Experts of a small language model: 9200 steps.
Below are experts of layer 6 (counted from 0) of a mixture-of-experts language model. Rows are named down (a neuron's output weights, with its number) and show model dimensions 384-511. Each number is 128 + 24 x the weight over its row's rms, rounded and kept within 0 to 255. Numbers have three digits each.
Before each expert's rows: a language model's description of what the expert responds to; "comes before" lists some tokens at least twice as common just after its tokens as in all text. This comes from a sample of Wikipedia text that the model never trained on. Tokens count by the router's weight.

# expert 36
Prepositions and stat cells. Prepositions like of, to, despite, regarding, throughout, plus table cells with numbers in sports statistics and election results.
comes before: " the", " his", " her", " their", " 0", " this"
down0:130158141112125145139105153141134111120129152156065121109095087099131120176101089104114151147155078107127112150122147113125100130151146107128120157102121224144115071153136122130096078137161128125121135173163166113123111149146105097075070134149140121128138153138150121159130141168127163101125125128137144142148129134134101100123099097155131112078123123137112155147115156148111148100099
down1:140130093116123152166120098124155133164076136142104111161130110073081118148115086108125138086142140095128128140136160125126143113147100115149117125125074243113109130100126123061131140094146144131111109107115130144134121113146123066173134163133144132072115139095154092138131131149128134123119126157134114109151087115132128128143151120142154134161105118143104134119151119106143137128142
down2:104176148130077137143128122146160119130124132167066127135109090094086134154102113113109110127139156126124125082155143146119153123124142096070117125137121185141100124159125144096108110110132122131129175166135114146117126126145132101132092148146178113145145107075140134152130175108120081092132122128117088111107172171142170150134143115111079179161121148157130086111103120122106169158146
down3:138143171139150117165120131135155124135159152120140094129088099085116162113129077097134100156159112138099110107111124128098138174164180140110107124114164137155118117107148177109127073130128132123113120175135140107122128123122111120125156131128132155131170186121107131084134106139134083123097155090102106129125137094148116153106095117133084160139126068091155151142103155119114160123130
down4:087171134176184093140119146194140168127066171128155116099109154134114134146139150108117124140128176136159091100067136129137152108078158126182104129131114118091159142167123153139110100133130145145133109125134131173169095121136127106129119117113101169131172160075122141127112114101115174144121138116124158108143130098112071122162144140144107107120117105129122134131127123118147119119141
down5:113114105143155147127102176100083128142124151147095160113116085113121091177178153097139141086146109120125105114109119107090120120103164092095123110161120160110143075170141126079143161137147142125132167173124132150121143114103143157134162125087112111150112126163127120126137158149098170132117151137120105134178173143099107132095183107101124128152136126139145128104147144127143147146151
down6:139109147122099110183119140093155113134106112131097153079105157188091134080136086130115152104148101131136138148146141136140157128136100120160094101168170112152098144155146122117084141109141105122161107121116135112117137157108112103161129150141151145118158137109154132118110173117166118133130148121125158128122119145120151137108131134153105121145107152165109113117129125124104119115151
down7:145156116134119118131167131100168136098110148095127085131139106138140143139056141100112129161078130149101118140136080134120146113116124093101142140129115099143176139105118091111165124148158184121149148120104153126141152144113122137099138124075128086101169101094135095139141127141158119137093132144163122177160128124089198125138131137103107063119148091125148078092132156144164118180137
down8:142165126061108134122099142158145144109150115158160165120139102084160153149102166135095160118155197127128170105139158103110121109128113146138143097124107152163153080174118131144094109105110140107177115126143118136161117116109131159137132089112117101118110135093152140137141126135111142124110109123161113146117154154125172150156123136133166143146154099129133131115119145143190108110166
down9:128156082075104109119126153105179134134129107160144088098126174119143139124090150115127158185137111186153139116077146127118134134121142096143172100112150149143128117162116153140132099130131103121123135090126099135131147149117123135150099159142131097173120141120145151131145128140135092138101111129144150136151165144105129145113124145102124144114120134086157118144157064125150140099130
down10:100135173121133132110112131106142153169083156115103128135100124146138144154149138140154116124160127131135143137119169140125132101155128120111120121127158051087157082109116187095116121133126136155139084125123122141182120104161144127141097112125124121129162152116105126142112178136108141131136146108115088109123114118121104121147128125157131141109133126132114154174107137147117130111130
down11:156137122132102124148142125156112110102076135171133131122140120109169122193103144097176118126156109126171104095136109100152150112162133136127125144124123156147155112123097086146105138129162133135096124138165140122116109104118138107144152127148119109120127107122122138148119140098188102170147110145167095102137124136089130131154127133176146191118148103116159091132157105128131156111169
down12:143094145147116116139147152095093124113158121135168149164132144101097128122180115095123138087121135166086120099145119102112129129102131157121129149133160131148079108130109174099139098149148140119117157135138151150148138058110119118106132117161137129124129105155143153164104119101122147107123133105131152141127132114100105136140125140141150142133156109129135151117162109119111111084120
down13:085099152146142105129180124145113110107117108111147125120110133172125126170162125121150120143116156138107125110136121170110141139159111188135130177104153103109129161116124167163100103178107108131156129146126129186147171099111135111112111120129083132133159105168095158127099136147124129096108086163108094095141151157141089107100122101125177151159110097138131138109079123131106066143098
down14:111134144127121147122098097132115191140065145101113133146128100109119144122112122143117093127164128139131151138118128146124110140121155119138147141109135162132114111104149137094128114197133094114133163121076162154117122100151133149163089107126125102136155160137132138119122132086142093146129135169099134135127182144134120125119114179157134125138146130126099112106119087123134157115106
down15:126115153109191141138135131087119159111124103124110173091129128107157152130119093144135099146130145095088115171114127118153137156108111126089153142073142134129131089131136168108133119099121102098135119117075108087136138097137106126117087141143119147151161111143097154099143138097121158128087157145134163093102173156146104120095180138165143111113167134157110124138070157174146115133131
down16:102077106111139129131128145127156153140150075155164124127149099153123156123102156185145131112148182128131142132096164131129159099113102133124103149106180072124150156141084132180081113147109105150143142167137108116183137133153111129156137100161099127132115107105123143143098119109100066127112118120124137125134143179164165126082132111125119100118118144150096150121123136136118113125120
down17:166124173092101138132147137144122131105098170125157136150101099150160100151102088084072129152141144178137058099102112106150126116128128116103139134131103137151113121104150141130133085076126106145142122118129110107173121097125114104105162107128188139137167099168071184161111141097100149121131144105122175114152142142140108164127143181146102131147137143086118096142100130131074088133112
down18:120171141083143136155128107119131144138135129123164113125084114087116128098149120163116114116137121132086118106117116113138130156121096118125149115168214150163129143115150156148184096166107112128131099185162136110155111131126150168118125079111137181138099145147131151057141144145158103131140142138107114143113125118149150144137126140109091123123120097131084146117109184141118137140091
down19:141137079127130134118079141135107143083109157126153132147118099127104115155145124075146098131155114106135142074097127145134167116110148091151134116129097074086120108137133174118126145138142122128138128151147121164094158140152130158132152133115133074118117172126127141132163108118168131116150119104121145107134135103138134121153138135089155120141140156167113120109079097123123126119176
down20:133189128100119132111146111125138139131125113145133158117075094109126143155130137145158111165128139145091138138150145128167152099133120172104154184138125167159126138118122111151129100150143080107106146164146111141136151090185166149120112139071145143142119118152141122129101107099113114124123137137131149089159130158153113142136151140116142123143122122159119079132116101153121157160171
down21:162116150101131160087108122117116098085110084118084102159128117164134104073140143161126151163121137129127113132094137145084136145117107122126147168133132215135115128150112129143077184093114136125106117122093117130128117118117128122146150126120136142126139130147134135140149132133128131125129137122126145141149117156168139121150145102156141086143141096124056127108109095135120151097173
down22:134126128142120147149159115095120094097149144098114133115159110120084132099110126150162159131109129159147197120142101179127115114125110119138109125106112151161104140160121114135148102131102110141137146136101127128155145152113133135155123121120148119151098073115130125112127157151163108112094111153180147131115122136122158131134067103129144159087113152133122129113140171135129119097116
down23:155172088123111144133109107098112123151107173119135128100055102137142144113088117157134160136128103144098124130122114096108158111172126122163130098135140149083143138102153112134155135136108119151164161103134132127142123122174123146148124070087156106088144107123141119110085119105095094149135121137126148149112135112141127134125149126138160128111130101099078073133135107175150130134114
down24:104127105154160121110149099128148121157121101134122159104084094146107145103110192174135129142090189089122144140100130120128125146150157132134107165085173153106155138149137109166132153120133110136145117105089102157125076136079118109138101110137129103136136107178131181146126154122111114131116098130145127103111097103154130117145129093125141110120160121102106150098145130166162142105108
down25:103109172131134097110149086140133133117126115136169129126128102134144116166122145107107100114152128104105102103101121113119133126145122106111136097112154080125157104164167083115148106118127131111138143111204137136097137103143136128159098143116115135123147157137137124125112131108129105142101114119091139104161147121097116135130171115131125117123081156138116096149127104167123158122091
down26:085128102124105131145154123111161135147139120098133174122152167108109152113116131129130123113122112154153119155112127110126152125155091119129119165125102189121115126076123143156125128129136134127136093120130134143170114172147141114136129151107106128052155117160128130104100137137095152103104167133129117108151073124105144168138129144123155095089121095123135139128148105125150114131096
down27:123101152122136108120119097130126148128117119160120138127101133126132126113122089133137107106157130120124154126077117136168141163129093138131157077117131210175116149183142137124185124145094160152143103103077087133134122117139115150143119112122180120128098158152152091108141109108171146130113113112154113140082114074118179122115165134112108146158115100117167126099157163137112141111137
down28:139135135139136097091100094140124156103119089113152089141137122142093121098111137081102158147108124148090081079098182097107115123100131148126109127124089108161139089147094168125136147111140111142126083139172132126119159118149104137136109150153104149150160168118078132143128104148088178109123131097129173107138126102123134108127145128084136146091112111136092146146159123149122135103159
down29:146163108164125144119078103150110092127147133131131099136145147146109119144117104140124113122124129159171140126104126127122055150175124140103118154130131094099130156152117141102178138116099116178100107134127108124186166085135092170142142147135099093131152161104160092131147113089139125138131111167093125136133110090111111099120115140145145162171119171150126109153138121172115178146080
down30:066144125099111118104180134145122159150117122128153114134109117114119121127127134125136164116135147143136113129140108154114160125129141125124099147130135159110101155100137107155108088112149161121133118098146166130069107134125137145140158097142153096147127109184130148096143083106151114130148162159178107120131153146100114126131126159132068105106125136129110136132148138135112107120126
down31:125119110138182126104146130127102164116124103109144100158131112128104168118124144145142135128144127123137134159064100162143132159128115113148138128134135090143159122080120116200076135134126092126105155140150109117146146166144123100143151131134105103150118141096120108095111111129118111155149123100038097107095118126079111153112114146112134155184157123094102107119114075114168138122139
down32:110117123162131110186105148107138127136123158160128110088129104176121152150115123133093090122157125149107158159110138137121095158142113115159085140119096104152131104113133098098162107155153088126149086106187112117161148147139127156123153191111134110090158154105112103138141111172117136137136117107085126088104171095126110124130126118146132156141126132136137158111148099143107144123164
down33:117122095143161112132116095140100156135115100118140147146144143115125142145124140153117105127095146111099135144162080111165089149093106143108154168110140185162135122118131106101103135065136129091128134142171168122179172092120166099125073166148107164092151101118133108124141140096139073092057146143151136089130119139149117113080146138126119122094130135153090144118119138141135115131128
down34:102138141126116137111116126116103074141107110161105134143130161140105116128100115080123109138095132136180135128109119145171099124106114110147104125109106187148108114122115105167126162101106130146150178149128145134106139131125135156097131151183153148137091109139114118105122119173133153147130117142134128121125107180154128135135128111142102152101109159093119124154123114125106122108141
down35:097150126127091115103152114095142108077110109151153099149124140113143148126121139195093115125122127116081161126113117125168178049105139131124141133159142030109148123110148121159129148129149146078112120111120107137132122170137153139135130109148159149129119135130080128120129149115144109151159135110099138150124134159165134090137140122139120104165109099122082088076133111141140108121139
down36:110116116150091131131120127164137162137114149145123132162123130169116139122120152120146117118099141166133160149140099081118113105116161150123124105110076181115140135159153114179159112142131195140126084133169159131132160135132157110108132141113169138151139137151125082116133143127111163108131161133132149165108142128117109146165153155106120159166089098144181087146149106167117140153163
down37:108113146164153156097142148123129139149116133163119119127148145108133155149117139090145112102109194104072137061131146176111128098153108176109110127124124247138153161100127108090110115152138132099115109140120129130148128122158144084154156107099150155137152144100150093151109129140125126145165133116136119113124144108137134128137148123123100115149136101173135129105127103144123145105130
down38:107122110148139152161106129074133162114107116144151139124155096097109132137152098132145097140172134163113140076136141134118129083131127096115120114163113138144161125146135156104112103197154169097146126111117132113113176130129123162103119142138159137148081144129117148144163096109142172118106100130152154158112126125109138119156142103126115145102098164119057157144131154118109118088156
down39:144152119130169127170112089117110121156128130137140141118130148133087110105134128108115126084112144160113160141145122135152130156106130123132134129112122211123129142106144129175085133134133127133118130103148139139098121123119125103101100143130089145102139072120141130146138159186114116116116133115144140143137117164128119116186095134164133142147105155127156131103120150132121163175127
down40:085144150153142116100112168105135149127155113120133120096140119140151138079159091124120138134122109114144105103131133139117117150137168084117115153082137149107154111072122134138140152123104141121108139116157147131136110098122115127192147165141123111149107112145139113083155121145127142157139160143153111132173103134117177114110093153131128144127091139080100159149152138140093127118095
down41:101153132157147157130090155095136118146138167105109144095107142105125132109119150136112132116133104131130156109123149123093124142150122145146139108135100255107123103098115100123099107126140112122118138140184141137149165119120094119120112146118146146144138103130138084106100138136133105131123128136128109135182127118127155127134124135119149128121115116115107129148115128117122132112148
down42:134118130158091120112141150171124109122107128120125140096150133130123091165142147150106154086109144136122152160096143132128104094130152172124084126127141245115114174175100183106135123123109141121126130130142133091115096126111091147114115144095150120154137131125118135135142122106112179099145148131159171126173135114120136098115107160154111102152126127125097115111171105087111137129126
down43:128156117112152146114110109103142128153115120107090124137152076089137150087143127113152131111096113105109122099122117121126119124107148124158085133118131119146170139129116100077152091057087172157111139092151149111104119113081138119124136129149190180149157177133119125107097134114106083131113149133115148157151111147080144109141118109138115119129109102103102085178163170159134137132115
down44:087117134136121160158122086137114134096120112102166101130128089126129133114145156110141138151112120165092132159159127112122100117143174116139125142124105230085113119136148145178126080137173128157137163139126134120145142140144097148124131129159131132110136160128124140112128143125121140133087148117149101136122161147133118151121149124080124146125129114095111114141139125139116187093133
down45:113118155158125132114108146139136131149158110093145085138108107136115156153150153127109135102142105136097131131112133062090123146081104115106131110112152103114142156125168136157129119098135139118151145133093139136153099150139113140153139123145133158122182132131062174114130102097132141147153096092131090116175138108124127091135142157091168127129119102171132131104140097155122184085095
down46:173150118107107145140059164134135088111148128081139069099095125107134099097139075089136130168108133151121133165143148133090125140121109143085120126074131156127136138152062131175154137130136129102113138116129123099104116154147125155090137164162144143115164082155109150110137149118141115123134097125158157135107155117095144116139138143103073183164160095118145137096172134105177151158153
down47:138125140140159150127142116106148160146117116124136084090143107118152111118137133151113153153173123116128134105124111120122085090106126158073146161118108162096143135140136146144188119133158135175100152139112175115131133148123141115151130079071161130133114120106144118127112088124114119112151101137149136155112121138123128143130149151109092129169119124082141124112094158111109123116111
down48:154138129126131134132146107094132160139134107161093106161171072103104072160150156117125140147143124147111106124120174111144116124106153172113112123114134125148113140158159104132078114143127130121074154088122116148111127115142144134137106150117099165153155127116111128115143099081096165125145141121104130123141131150119149107145132123065129114115112162154107143157111147131084132109119
down49:118144130167113119109111086122161166106128117105099152154129118082147113069080112146119163126132129178139117155130130100142100150114111123085152144103150156155140075118069165134137058120156111134123106121148105110099134127096108123141156142121105158157159117122158188119151137182100136103128136094152118127125133137138131109151130128119116096138171178087130116129149134126127097100175
down50:093120128146113155139114110117131102069127116127088088110128113143128128107130113141104132102093121132131093151080140121164105127136115140133133137150136099138095129132123141167161110115148157136151153155149157163155095134156179165113167158115114132128106130173100136129127148130127129160138127114099132112100136135157144099144093138135121151185125099138148086107101093157136139161149
down51:141132114134121134106133125098159132118133112113118128140135083107119127085136132143107169126126096139145117141126109139158140154122125125140143100148166193176128133082146134117119152141171138116146130122141093127117106083124158128167129130104120172131137103111169124106132150153167088162171132134143165159154098119117172159110099155141110108104118149102120082160169113123111131166109